From a checkpoint of a small mixture-of-experts model trained on Wikipedia: 32 GELU neurons an expert.
Below are experts of layer 4 (counted from 0) of a mixture-of-experts language model. Rows are named router (the router's row for the expert), up (a neuron's input weights, with its number), down (a neuron's output weights, with its number) and show model dimensions 0-159. Each number is 128 + 24 x the weight over its row's rms, rounded and kept within 0 to 255. Numbers have three digits each.
Before each expert's rows: a language model's description of what the expert responds to; "comes before" lists some tokens at least twice as common just after its tokens as in all text. This comes from a sample of Wikipedia text that the model never trained on. Tokens count by the router's weight.

# expert 48
It responds to: Quotes, song titles, word endings
comes before: " |", "ing", " and", " (", " of", " a"
router:155107152085130144120112125118108131135084148116138139104112135133134116111153100177198147145147104105097189104122110138119099127142125104148117151181097120168138160117105130142081130113114114137155105150125138133150136128137139103132101133097118135096131104114123126115154093149159163164122114141102052136134133100150130139097140098120170068119147130128136078143148129133138131119101111126115110087118079124137113129160091143119129110058164135124106091166160143101122127130140141
up2:174126133109109102143127133142113107164109138174117096103109126110120101095147169136136127091128117090111121143117130137071098168107153174134134131136134087139132150146147148073145089151089126154153091130133142177157141105149136110129074111112133101161149149069102106062077176138122142144142128137117109163126115138171098102140153151114093103125145106138120114144161137131119133123118130135145126166108156124130145107158125141101125106089143136172132116133122146115136140103091164
down2:124139145156140162133146142132105150132130160135157125096094152119091149145125127126091156143107156155148111143117095128157146104091140091129124116108120125134121126139160127114119134104121145130082101151163093148102145113129117092090114125122138089175108109128139150101116153132107155165187100202124180125180097118146125139154158147178110129126175097112138115112140111113109148143121126138157129079123129096157102177082113172108110180124145119102119148120142142117119124104130096

# expert 44
It responds to: Name-ending pieces
comes before: ",", " |", " (", "\n", " and", " was"
router:089161126129167117127102125180146130157136159114131151111128107138091090136151128143160153131154150108139130132108123166134060124127131111121063129159096152092093138112095116120133141152103112132095125102124125078124131123181143117138143107130122137089135096105108114118135112134132139152153115128082111139113169147157129140136122103122128101124125139095113095116193152125138106103151160135154108106116110139154084145149131149125135202152159137134129130136207136149115155152094115
up4:114110099143167152172153161142138151122066140130126144149132152094135082101123103082129091129145088103113104144130139123129147123134134160116140160134176142136149109110115143130099107167102125134099106101144098127159149139115145134187149141121115119130166116094118111132086153122130133130103147129081125112109123107148167139110134121159179149113149165102107144122151146120125124158150121069107115129122089143100140088167121066169144125158140149138142128138152158187102152143106133
down4:151127087121083137112106107130117128115166152147095100126102106136157131142144150190105148103121157158146125145156137099137096107124109089132117142134151082112112107176173121118142157146100138095171119146110110109118106154146125147125137108152082109116136151085108159139131126157089139115118092143166128148144137110138104095121141149101114163145127099095122091059092103139115140123141146164110168128168167135143126147160152142083111101095119159165143112142121120105151107103144147

# expert 30
It responds to: Prepositions in biographical facts
comes before: " ", " the", " a", " his", "age", "aged"
router:133145137101137107157109119116150123133153069125104129153138105153165103102130080128161131128085156140118134132157103154078140134108127167123101138124098154156108156147127104165155143085083120130081091106134151107097133158159068117136127135112111092098122133106134140128122070125138153133139125135102094144164148131180107152142115130137131099095125106126116157118133158143155080114107154153101110156123109138158132135150178154070145141095134157130114140134135146144078134154099125
up2:149125120098108074132131118094108171152106116117113135127153137126146132134126122108128149138151146134124147110159145151110118144106147168129126132096173090175113127126147131146119143137162131142109119109075119162103139128153103160094123147084123120124133141140161158157159104110155121144144214152157153129136104143134124118083093164146177108130129091154098163092129141166106105174119136135128114104124106159162090112154148154112105068112080130141125145153157128102115160143145131
down2:076098147127128145153138105119128097129156150135134165149129130126092118145095135119121129126140140137144132145102101150111147096131123139105117102137135166116094112106113109098188091109125122097148100138131144133182157108162140091157095087129137150116143155137099149133118139132134091126152078165140093116141134100129135151197155172131116166147138121118110078198109130109126118108126128109123123173113115109121128090127115120117168174118167108131136098111102111100107109128088073

# expert 46
It responds to: Closing brackets and numbers
comes before: " |", " ", " -", " –", "–", " ("
router:132144126069140153136123099111134152124093106107118179103103110115109084101138103154157162106135122091132143157101148137088130119128101120158086100132092164095105148099138127129103121124138124161117139143110155092100142169137140127137121114156094132148129154089153121116132107098150133185113118120153096119124121085131129164123126091175171062147146120062117130127138131111154137093109126165129122160132105104158109131177145115091152111128139151126116084149154132105124144106121138
up0:105107097087198134101133108106137150102104082115136130130133111127188103128096130153135107115081157155102198154136141139164106116106121106107161123168121123085112120115120091122105153117156112130131140116134115127124169139137146131102161137091155097109111144142106086154140126125108097125118113121158141139136105116142134125142149154140144138088079104090132127142162138127117139152136140183139114109155121115111138155073173122152117187112076133133129107095127136163137134140095110
down0:116148152093150146102139121168127145111163152110119120099123156145130162139116138162114147136150111149122093127106129114132119141117137100084167101095154111105133114107137130125167123113175128129115136127091059176111123129112129127131114130131076120138135138112130166143087116171125124123123129130116121131079103091161100161115124109084146166102121154138118131122100097145100153098120170126106112149133062171100116142124117176150135118129136089147143118082121095122187140143188140

# expert 49
It responds to: Verb endings and past verbs
comes before: " the", " by", "ing", "ed", " to", " in"
router:144144138121150139166103103128149126086142110120118121113146114160154100148143089124140128113124127100153118082141103125130130120101089109110126137173126168122160168114088174140134148132114121142166147104127158114108142095163139114133113152151172129090135108114150110167140137095155166143128107143129122152098167111150130158140133142149167072118071123119079108089165137124124124121145131120145053151094098107122108141178154115138115150108104122123117098148157102183100109115116127
up0:145130166131170121112136161123124124159115120151132114138129111174156142115119090083155105141131077103123147108104157122120148130154098124148145189140116100133091170149118132089132149103114083088129104144118186107148148132148134097147128146108132129152113112094115146138138141133123120138136124180117135156149130113162167166161129108145143117141080150073101137125087175114113140145150137136176087095125131149120157112123119135150084117121164074136146136121138088092129136130083137
down0:152111108121118120138105166126122138085111147136114112121146130140133103109128119109099117139151162141142062136149188105153121127152120104096127132134102152133159151197157123130130118130118138104127125104150108167149120138117142106135129147121134124139141129130119103137158081099134122100062104150106109091102137144116160136061166111149140087145124105091091127168101098096131131170156123115113118124150151175118115148140154107148152102121130094182127112101112111130144166093116189

# expert 52
It responds to: Foreign name middles
comes before: ",", "ia", "a", "i", "o", "\n"
router:149161139114105153165112120138129130157153129129128129087100103140154097125107123164168147092093114138099136155151129115116093142105135176145086107138119151124075133146118142105111130128111133152142142141144119103112167104106129121160127101172169152093104110104124116133126144125132133167123118185095145163130131146157151127114131137102123110139160125113053114121139101097122108103120083113129093127104090121174114117122169125116114151114162159192123134142145147151123143118092199
up4:124106152129159101121124142116141123095122110139091103116148158115100134126144070129127135124094131169142147112118177145127108173134143113107148127109100125136121133157182141098175158133072144146107144119136168119082148087129121157107132151167111165114156112109151110120124134122128109177146131102117111142129127170102103124127143089130163160081119134135122124081195131105115127132131140137125159148101073171149105138093113121187118145097106095161109114125105135140109121138108153
down4:144139116131149186135125139158128155096130142137117117178141099114107111140135134107115141112152135106140102116119105099171150117080106165126159115138144125146110102093123102149109139115104141135166134142123065148142104167118131110129122095054172180111161120152116162138123134133120139105123171139150148127107136165169119099107179150142103097124114134124096119144129119106151132119113115111162068124165130135083148112123146135108109131104157110092118190157127073134120141138134146

# expert 62
It responds to: Location prepositions
comes before: " the", " a", " New", " B", " south", " M"
router:135142129095194148149112110115117143114137115113125135103119135125136083092134112108170111108119161076147157137203138120086112154101100121156087101154089145137141139138127132154109151123136119123102062118138150081085132108151112070130136139131125146094117146116106094185148135122145146135141113116126116160140161117110109114099132127140110119090143141120118137149154127157135082094103145175107110116135111147136106177113140166116184161127138115140121131130121167119096135156129130
up2:084148120170116106113106131196144126079155130110120148128144148163116138115127114152128151119149091139122089114136102164142103155189156123145134151123148145127116135097112125097109158108108083117132090102164104133120134124133098140104078136148125126145104117152084075127168133107156110135116122145119125153151107136115155103165134094094123124164087129137120116115128165161112108111152120122095144168099143085090110159171097120170128107115137165114103143112122177124105115100123110
down2:129139086156123130151135132118134170113147119121114125101095188117141102138145119153153114172111141139142138109097083200174172132107137118108139143148096125090121120197144113107115089127099126146113140149138107091186175125108097110149156111147126129155142081148139138127137111116117122113149141126125142081073150119148129115118147140119129149120126126143141176109158096136154119138092110132083116119112161134111176134116146086140110133141154127131141134115070140129095131165135099

# expert 38
It responds to: Table and infobox fields
comes before: ":", " |", " |\n", ")\n", "\n", "–"
router:121161152109123133154148129128114123135061059102125133112128121126122128129157145203136145149133123114160114120133135155106106112131171146163101104155109157107122147115127099180111120125109100163131118062153186113123183151138152111091119109144172158109138145145130102151146100113111118115170121118121138116110154119169135155139138098133117107138120116102127087140135092191142116141112107126135153091120123108163123151152128142130129136111136105106090103173125143120086129105100109
up4:096143193138110118184140183119133117185152119150131176109125157113117148104132128144128151146087117137146103144093143112141126190118175119139085108142086122118141152094132136165141130133117137130131118125138122114139155098136145149130122143145141144122153177177119109122168144131112106136129114149105107135154116140166110137116124130155135180116100118141130112135091112175113132145119099124083115147095127101159089123166112136165145106099150151140071134124143115109129157065133156
down4:158138089162162120076109136066113113144102108154136117075150109176126179122165143102150116102149152100140128111149085158122121090122165119157088120099112138095123110136140127122121119112158133099122156139156117132119156134169076120156100083091151086128118129110104112111133113168101131110130108128154139121117138091096128142139129138162142119133102129144104179144192104120117145131093160110133122144147130076124117177152135161133147123129116126149120114112117120166111154144136098

# expert 14
It responds to: Nouns before suffixes
comes before: "s", "ing", "ed", " of", "ers", "er"
router:127158111110153112115109083128093121125107110083088174112142122129140086113101124159138150153116097099084140125156105156097095130105134155146138116120130130100089168096139134150102145151097128158153123138105160174084128096149151082155094135142167130090135123140131133166149141122152177142137078163133130105114135137177134159144113091121123099128110108134084096140132138180094151145095133120163123100114131102122125159136117115127163116146130158147098122169128136119142137119081146
up0:151171132094127085099116128158093090158154163093135150108133137137212116133106154131122131146121133135090153134113110145123124104128143164121139099142137090099143164124108140150149113154101098137141131084155072078060162140141130130138100134103156121103120086115110094160150088106121147145098136094147134134113160159147105143124113110105140114118123124134110118094139130122129144057129165136146112133123152105151103155136152143189148142116099130150112161111142124128127137114119144
down0:075118132112180101151125111110140116105117139115176114159153129093099141148144119100155150178139151146118119171118147135159128114170185147113138103123165124137148105152163136153116103094134144158148123145091131153145102145110131120055141121115107133130122105136105114104128117161152133126156125185146107118107088110149095123120162112070129100131136124125136109091168153141135122166121119136093156100134139140084113143087145107120109146157117162150135130184118145122118155103114165

# expert 21
It responds to: Place and year endings
comes before: " |", ",", "–", "\n", ")\n", ")"
router:098153143098156098139146103143146152161122074120142149112156105158142101154175104123128110099087157142125129124145151159139116127138119129133080105168116149110085127109142146142100157112141112177133163141114150100088120111124098117157107115150105175102114106037117104125146121146125107123122098117143133125106122144128136110154145111124156127141141145077092101107196142132115115122110154125145137141123063116134118159140122119106142155085162123130115147131132171088117125162107134
up0:161104161085111114115143106123105134142178131091149106152136108121130152138120146102125191119170120126123167117154169127117100115092104139123169113137087116184169136120113126111117146135075118147135184124093121127150140166174146090106124120095136134130124114102155126143109153128099131137129115134125152158102133136176115156129124125127106102076143169119131105148127149125135118152117109112168110162078159077105124113158128103080107158128139145108108170106139104099123139113158131
down0:069126126130166150128118166129138142106131107147110117115142181140139153170131121136125118132123147148152124135120078085105149123118126105167159116123116031093133087151136145109116098122102128104142102119157153161122094092155132153130156089123121145134133153141164126073120133124146091120135117173068145152126147098112141161098140157118106124145139152153141118133137105159147136137141094140104123145095142132159155120108129137146161165155107090122103106187123103143150130110121113

# expert 31
It responds to: Numbers in tables
comes before: " |", " ", "0", " |\n", "1", "."
router:133109134128117139128117135141105149166104148103130118127143103124148110110146124153145159125119138132129146092116116138122125103090154101141094099096129154093120141117082125179123132101118103146133149174111137118088089143123127127126109132145108182119080135118132140129107129115155135102154123152115146155134130126136138151127124084153173058131114129112102118110159073137105081102109116144116104116103131111131098122160124139082140125119194149168097084182147136110050143162135156
up4:129109132117117104126100173146157106124163113147089143138148110139099161125107083133108150086145110116134132103117105112126149122132139159115099108166153105146085101084136165147138133136149148120158138098083172137111135165122149102165122124085157115137148137110136133132132139128138145138136145135119089112093169161116161137140101128144112069166098125102103127166128101089228092127138137123138135122159130122154140120146134160148115098120182120135143171137125141090121125095110125
down4:155116140147115087172103146110142127140116109149098146154139127170174110145144146131142122125170201102145083151086099161121101136180114118154137111150127172136095115105126156133121147132133129143145124144156140129104163122152126104121142156181147169160114121129156082129150127169156161173134133104116145117143125134137113132122147096135134115142155134091155104148078104165116114121143134057141101135157133086171149137134141107137137105145107139142145100108125104094113142148087136

# expert 1
It responds to: Person-noun suffixes
comes before: ",", " of", " (", "\n", " and", "i"
router:122173131120146112119082084142133162142101136131063156126133136141147104120177102147152127159157099136083133101130117157116086102067143166117082112124139114122107123132120156133129151132087099118122122116114135134113155152197130134148105097184140142139115097056092134122098115120140151139125086113169096164101114128133098182146146128141133113166131080118131104143131126112132118106140133136129090097116128114156112162140113131119139139114130161134123134165164148146123109127111131
up4:152106154096149067113110116106192153174158144113124121115148138134141125101143150146137083143128128125100133129120116108088107146121104140119130157153142138128133184163167126130115090125124107109180130147111143148113122149134163123131160081175108134152115122097122102118095166148161190138147120087172117140112118106116140128130092114116112150180139125113082142112160120129084146123088157100130163133087102168126124144131139104132150137154076123107129104105106109117138109104123143
down4:134166093161117142145130160139129096112114127133127101146133129081133095173131137124158117113148161161131155168131105119139128158169109158150153142139124116151148144114104096071146180137139103186132098141115092113124091139118107098141142151140115122128122140138126180130177116120120166102144130100092097139152146157138190147140169129121121141121160143122175122103104150126134156147125163096126139131093143080125138079134160116150147100102112114148142137119131168105095097155161153

# expert 33
It responds to: Table and section headers
comes before: "|", " |", "-", "\n", "==\n", " |\n"
router:120143170148141128131109117162140130153084072114105151104128132117151109114167138196149125111112115101115157125192135138105093102143098113141146106154122155122122115087116122100126107082139120160143135094132138146134143140118117123100106138145157121104116153156138121158146092114121159123142105158135154122120105147164163115139119096175167107125134083093133119106169134111138106123117142150186121136113123108165080156112156098132123169108159111103128060115111119117103112093098142
up4:127121139126084107112132152150139106169085096114143144115123119114102154143153079097141139104159150172096178109142090145136128150140091150148169114112127094135124157141167110129086142141094167130120098104124103144156149178141122159090129138107143101138194141110161078135107098078130124151135115109138127101133141160150183102147117140175128147136130118116120134086158103147112104156113129116097108161085100123149125132138113121136137162141132094100132131092142146143153158118128139
down4:126136140163142164154104144151118128155112142150088147156119111156099111109115114142154125100093125164129114153145185105150121148107090157130160129111138157107107124113132116171111070115120110138100141128143140126195122102127092152103129166127163167137165113146143164081090132160143184099123145129142120151140141144102141104148154132120111173111110148131138127088129144089145097072170125151123154130111136148139132086108138144153159106132154084106116131120118142123144074105116143

# expert 28
It responds to: Table row starts
comes before: "201", "200", "202", "199", " ", "198"
router:124138150091167099130117111101142159186109085147082163103162122135159124144120129164150113070113121139149150099129097145106116107109149147137121125114118135158129174080142124172123131134126138176118129128098136116121176133134066112115112146147126138135091112108152132162132131118117120178125128110145091140116160131128143136127113095160177074140129142118126145099152147114110088132131112194159145167111067125125112163130125110096131109136118134139106095151139104128117109167123141
up0:144089103088186088142102091079128151136110111105121131073156141138125122132147134118135146136140105125110129103117157142120151133170134093128125130088131123121123122133117076129134154113124098141116115095138086137065113147145087153124128091144108099107108113135151095123172122143130158136135132114133184111125124107141103128143189145101126116175112115179143121128126107080110092114095128138113152131136101125154144092158142087109152137104090105140101137132181146132136132159077116
down0:102121148157102155099139107172112115131116149109135128122130156140131181115108154132161128110102162103087091177134103107097102113120142126106125132157134165119130144118102184142084084129146123112141126179134139108137113113188148140155117178144149165102110137149129142114129111132137161144098114125141092111087102155101139160120071103130100129113151104125175114126099125130158127108152128092146138119132176120092148126115148203146112113135112157177133124140097139123109113116128132

# expert 22
It responds to: Prepositions and table cells
comes before: "|", " ", " |", "-", ":", " P"
router:175132127130139125137112119172109169150105132092119135108085131099141145123139132128170134126090127133158134130146136178106121107105117112146100095127131148126119179126135141127122169116103129172063126109154172116083156156124140145121131096095093161150108173160123119158122066108122127087112132121098114161119131100146129138134091100173131129129128100113106108104142119129127105112133113138116083117082088090144123137135142113125180145127173118161128097181175131137118139142144143
up0:177119170095104113110115115110155117151096083121160125091097161166165123128145116122134174133132123123127097155140155150150096161121062151127145112135134141113132099129110116144160110123139121143114110061104122160125120152119131141092094125120130108165158164119131150124117153108165133138104089095130175131112086090124126156178112115148107115168156129089129133154170111092114122079134119139126120111127099131175120109113139136132128080122130160087119166147120145137148109160144111
down0:116099150115122152080129073083154134115184147157122139143138139131072140109141147124133124122110122149138098152176140113152149136118134117104140150111092159115134088160111117140137126148071118129107094156139118154126092109147125110185107151153134127099155106099139141113148096140135200088149140141167108112160155151186124128094132152130107103139135151156127152111127165107106114155131132135144110139113123146147145168095139154126160126127157166115096074109088150138127124146118131

# expert 19
It responds to: Place and facility nouns
comes before: " of", " in", ",", ".", " and", ".\n\n"
router:127146141096176109158088135159115159103127114096130143108117129142127092137169080145142126119094106103098139165176139141106097100097117117144099151146117151097064129124124097161089143093100109137128120056136159131116115100120109087115146109128151176092156131127134132108107118151150171154160116143154126139136148130125114162127110134112126094130114145115114084172157119146138129122095135131159095092105085120118120140106115176128148131105138145116080084153144115114098139133145130
up0:124141098110141115135104138128108186116096102125106122140116120132139156131081124179162124161149111119095115176173166106159168101144157152145127186082126145119137119106159130155125147117159117091150109115133156127104130095118187137127149115141149154152134105115139116148140112129123105134117135123140164128089138150132129112167132111091139163086119139107146081154107162096109102159116134153144127140130110154128161148149128133118145105118050118183107114114100153134099164102135110
down0:131128132112164117144154118156137098115094123139134134077146171135104085156137081076107138141121111098146147124181100100111119090118103103099128121141161100141106157152173100084145146111075149139081149106124095152141112134128126125113133152141137149107175177121140124132111128164134123101135130134127158124155104114127165119122148176138108095115128165146148110080161147141155151106150141136094138096124114140109078137091121143153120139176163134101122175146132137137092137123100138

# expert 57
It responds to: Months and table cells
comes before: " ", " |", "0", "1", " |\n", "2"
router:159170124123144130128134111124122130127121129094117133143111155117144118117160135126147133126121114116112121080165117110097101109126147143134106104130117160130110143071148141136095111095120099152114110152148162137105147148152129138118122112143139151090143146099174141143117133138083135121144121137103062090131131118123188123098090131159147085151126128122106175125137133162104053125073119131157105115086115086153114115147145100086178130120177180142144086153105123115094116118115116
up4:141101100075165155128096076091133111151141139132164154153139149120122142190117129130145159154121140094178142138101134077146149137143152131126130094138125126141168129126127135141111163152145113152117133130115144108128123143129147182129154148095128125123130145116136140103074137144092140128136107110136168154098136100113142145137097114103160077117094138113122159143134155143095125129148115119138114093120194106142126109140140127151106103115205094138125144117169082102141145178147148
down4:151150114115140101162157143152104153130128101174127134104121147120140117120171177114141124115081162144130096110099086127155133098141114130100125115097153072154144113126111146107098111106095127177130086129133119123122125115152097114105118128150134162156160077170162125093111137158144131136110118157159149103135092110142150136135118151142156115115142118130083128116151113113142104100119101124146156106111181152162138097111157089101108135110122108158118126142124112195084099167138083

# expert 18
It responds to: Table and numeric punctuation
comes before: " ", "0", "1", " /", "2", "3"
router:098126160119145136145112112120151165118111088072103140141139074126081146129116151125152129105080139118111125096154114113127128144106145127129102095142116154121114140118096108124100128148113092140112151122106154093119149147125161114117123100150127174118108158088129106129104086087148152145148087153070106134142181126133109153095125120148140096134140076116119106123134099147098080113114116174117137128064127103134132139159131119077184148113121142132110157131135120132073112142148150
up2:149157120114099146125136151125106174133119101124160113113125109113127116108126137155116119137066105143074144114136139159143105143163114128155164121116120139174130145097083136154124120144140142121125150089117148154130160150129156153124140180127152153132163110137087103115106107135111130151167136121148131133143117077118100174100119141152109138154089104148122133124167127151112080139141132093136158147065155102182131106139118103154139121119096105127139145181181157094161147135166096
down2:136160169114115137106112123105122110159173140121106125144156139136093125110113130144165142210152123089153147109134138100149146114100143171185130171089153106127108144126175111130151103106129151140138140104186146112120160135096109120099119114107131110146109148110133126134062120111144103124158131152142118131114133147145154105125127150132125123167122160166146122090106116124120094165099166159137127159172114132119140135146113136085086098110131105121094130150121096160145139095082154

# expert 2
It responds to: Noun suffixes and heads
comes before: " of", ",", " in", ".", " and", " to"
router:099153114082155131125106096141122121180126133090147161120144140131128087145142090146146142103112108100082142145155088147122116133090139138108134169144142123103082145116109142140116149110113104155175114086105146139094143097127125098107114106141177133112145123127151143117114142148106174128179121180117119124106114150192110160135110130134152096154111127109118074176139075155109150130101134127179123130100103119159091142136138139144140158090134142121098095159137133159134122121135137
up4:139173095145127162158114093140144110170165163140168141113148159099143111087117093135155117145153143147141122128117108100146112064144154105083163142122149149104099146119140144155152113178085146144147114127144097107117102147101112093125110164166141134105128124167099150153096111115086085163133083150125111109159113128123142117100129178111131094120106106150117113166146098119099113133121120123160143138104131138105126149159166102132100158156154126105123128098134152143173101140136119
down4:148160110141144154095092112126165135115129142159098150169143137140148133135131106090142118101127164155141123116104121151097118128156155126055164144110142113115095086112125169137122159147161159132163136129101150165102148092109145139085122131117142059138164148154124166128148110145121113107178120123110139137148136120151113153102132121141132108155158101089138118135082107116124117165133126134070148127101115135119120101148123146109121110097165123146132083112131179180170126152111107

# expert 35
It responds to: Punctuation inside numbers
comes before: " ", "|", "0", "5", "6", "7"
router:124159145133118121148114112151107145136109110078108158144139113126102117163131116146129176111132133137116116120150127107069127134093127135128098124119124166139102137111108125169117171096060111126115117159134145101097083157126135136118111119114132147132104148121115150176120144089138139101149067167107137120120145147120137098118118132117119095136102103131107074087158109187088100098154095138149132148112137115155115152146127139077190149119204121132130101153126135128114122123156133
up0:130139160123157073126113135118157135132129140105117144140143137150127147108120119191124144143110142124121107182101170095165173129113149089165114187141112177142108152125106126137111167145122096086148179138122129106076101181123123094143152154145121141128101130131151125147175137162139110183136112123136143109145122157108132115104152166097144118163151132114123142111109137104160128118109094125131133162138127137134161159127145137069152146060145122132132149122136164109102138116140128
down0:136119130129109132088183125125114146100132097090180111134109132160109126132138147125137168113119131190155205071123149100122152171160087127104150145113124092126129146094122160091086142150136167108122129135147154104148130126120128175076130108111144121151136120131110173118089091115134123124134121115138171104136150121108148109137137129122130121112117117119151133165139088113082148165178106114140136143130139122126107136176158133134148117162116148124139122126183102176102121143132113

# expert 17
It responds to: Numbers in tables
comes before: " |", ".", "–", ",", "5", "8"
router:157104115147119139144144101131125146144101145120117113124125116147140098111175129161141138105114131120119157098152120156117115092129135153151095103139099148106059134064095114180107109105123133142130139137131139081108139140142132120163118178165112140126099123125156151139141112129111155102149114161110109143128162128118098139163127137143140091153131092113101157102168082167135125090136148162134120138137103112138142141188156165101189177113123143157099113175121150111102127102096133
up0:172141140146118131152116132126170127129098085142155138131097110145136109118145132137140108131092104104104114123126118146137148108150158093141136153074130149160159109112124098113129139157145139121162107129141137123120148152130101131074129127130155087101181141122135124109139058135079144121087137176092133127174125117175151119161158108158140112131113134106191165161116080122122149117157086100127112120131141137105101163115105153123086111099121134096127116162108154094123088145112096
down0:129109118133136096105155118120098145160148130134132101156120116113133162124132164132158159145133113139148125142089083154110138098110109123130140141109158147117131145119107077127119110144110102152157123100167135134128163120163108130194144126121116125155092109132117161148159139095124156088095121115136165117104154168145156135150134144093129177111153131179100126125126150144142107140148160132105109145202083119129156089133117156141139181135109102159090155112115126101166091083097153

# expert 63
It responds to: Suffixes -ing and -ation
comes before: " of", ",", " and", "\n", " to", " for"
router:160140166096147178178112083141113151116096100092141135093138133124124131134132086140134152123130098112109116159100112143096091144084133168116122139124106109090113119086121128134117146109141121181122126120122130128119164091180135078132145102146113156135128125147141120138103133120137169097139145125139129167101115125175148104122132111121137100090135086093122098117142082157104143115143153153172104163121102123113104172114135130109148127065169132140129107162170133145115079123111142
up0:169131148089149190124162127105160120148095125170175124107106103107072086138112157117127134139132116151110158105079097149111136088080162106164122132105124131175123168128123142090129124120094155099129160135136157155150159119159158142112167183112091128115127096148140142135081126112090114089146110138130135128127136129136097098124134127165119138123132099116105114135152126127096100134106102121117157146141104118095108161144095135128172113133119105128121125154173134177147130141118151
down0:121139144124169171167171143165131112128158128103113148160108111107148146150112110076138091153138127132131131101154110101122129114171099125133113102177105125148123139114119149148180100139157119073165151135130133133130111113135159098145116138106137107123103171119186125177157164139133136165110127161130152129136116123130126145175089069105119125142138126097103158129143152137154091131107118129144158092164128149095151110144086129116136113146108114096101120136150169105077144167127110

# expert 51
It responds to: Numbers and quantities
comes before: " |", ".", "th", "%", ",", "–"
router:141121112124158129126109077120111161105114130128140157098147100154155117146137128131138172093108153101129146134100123144125114115127122128163093102130114130112134138048127099161102135107140116131126150139098158076103122144128125084187103174157097148137066114124122125131133152119111138115146118137130124142116143121167140136161127106111188089129144097093123140145164106163123156073125160115126111128108113129105118161161161142088175156096132158148134081156129131134100131107093134
up0:084116137145164086155107126133148122125103145073142183105130135109118102145160117117157138131126127136109149128110125094105157142115141131138105109158139128076112112176157127094127139100148123160166160098124112145099139117089147095082130182122170125123128123143111083134178108122135119142131100144135135146160133093131094127175082116109153130181115146189100129132143126160068167113146124084120110135106147130158093100138159137150122139152117122124134123140112134167108111126145127
down0:144156152116129134130187154147122095118121134130148107142156112143130116137144131140128131143120132129133066137166156172100135109108113121141179159077112108129118102104155189121132145089091123116102105100117153116154139131155127126150147150112107108121153123087144125118144104147080122121170137154156101108066080129113126124120138115077140125116171143122100079141087115099141080135086145152116097130134118158088121149127139153121126128103170139080129116111152088135172134133134127

# expert 9
It responds to: List and field punctuation
comes before: " ", " \"", " The", " S", " N", " D"
router:076119122120135137141090099135139161148099136105080147110137093107136072141112126171121145093128133121120124145150107156124122153127117141137090112128097129155146134130095168140107191151118090144146098113135134087090167138154156102125152153128123157127099135121146123141114118135094169174165125108120100075152143163153150115153110118156176106162143117088127137104137135122083124102095105165152150148102123104139077157125148120100137111117099148128116156141128159158080122104122129
up4:167106124127077126142119126124131080107099096152148135150094153129132170122162114104121136109091090143150125100182116118138130105085113107170155145122089123121117090137154140129128107176152133076129110103135117134127098139165146114149107100120154105138114118113128110114151144124131121126157109161136099163138124172138111084192123120119146171074119168163122137137101155095111142126174163151122129094148120123123135127159126149094096149127094166133092151145144168106126123156151135
down4:120185123100137137134116158138130138166158177097159148096112136108143085127095164170148138164085144113120134137100136141121116165131141150134103128127140152140098161110097114149137167081108136148109159130134144160122152092115077140137108133133123136106132133164139119156117109123125149108069136128133132137103106088142123140090125115150127099160129145148136095107131139193128145085125104107103146149131161131129129111088161150160140100121158077132085060132142136160119167112122135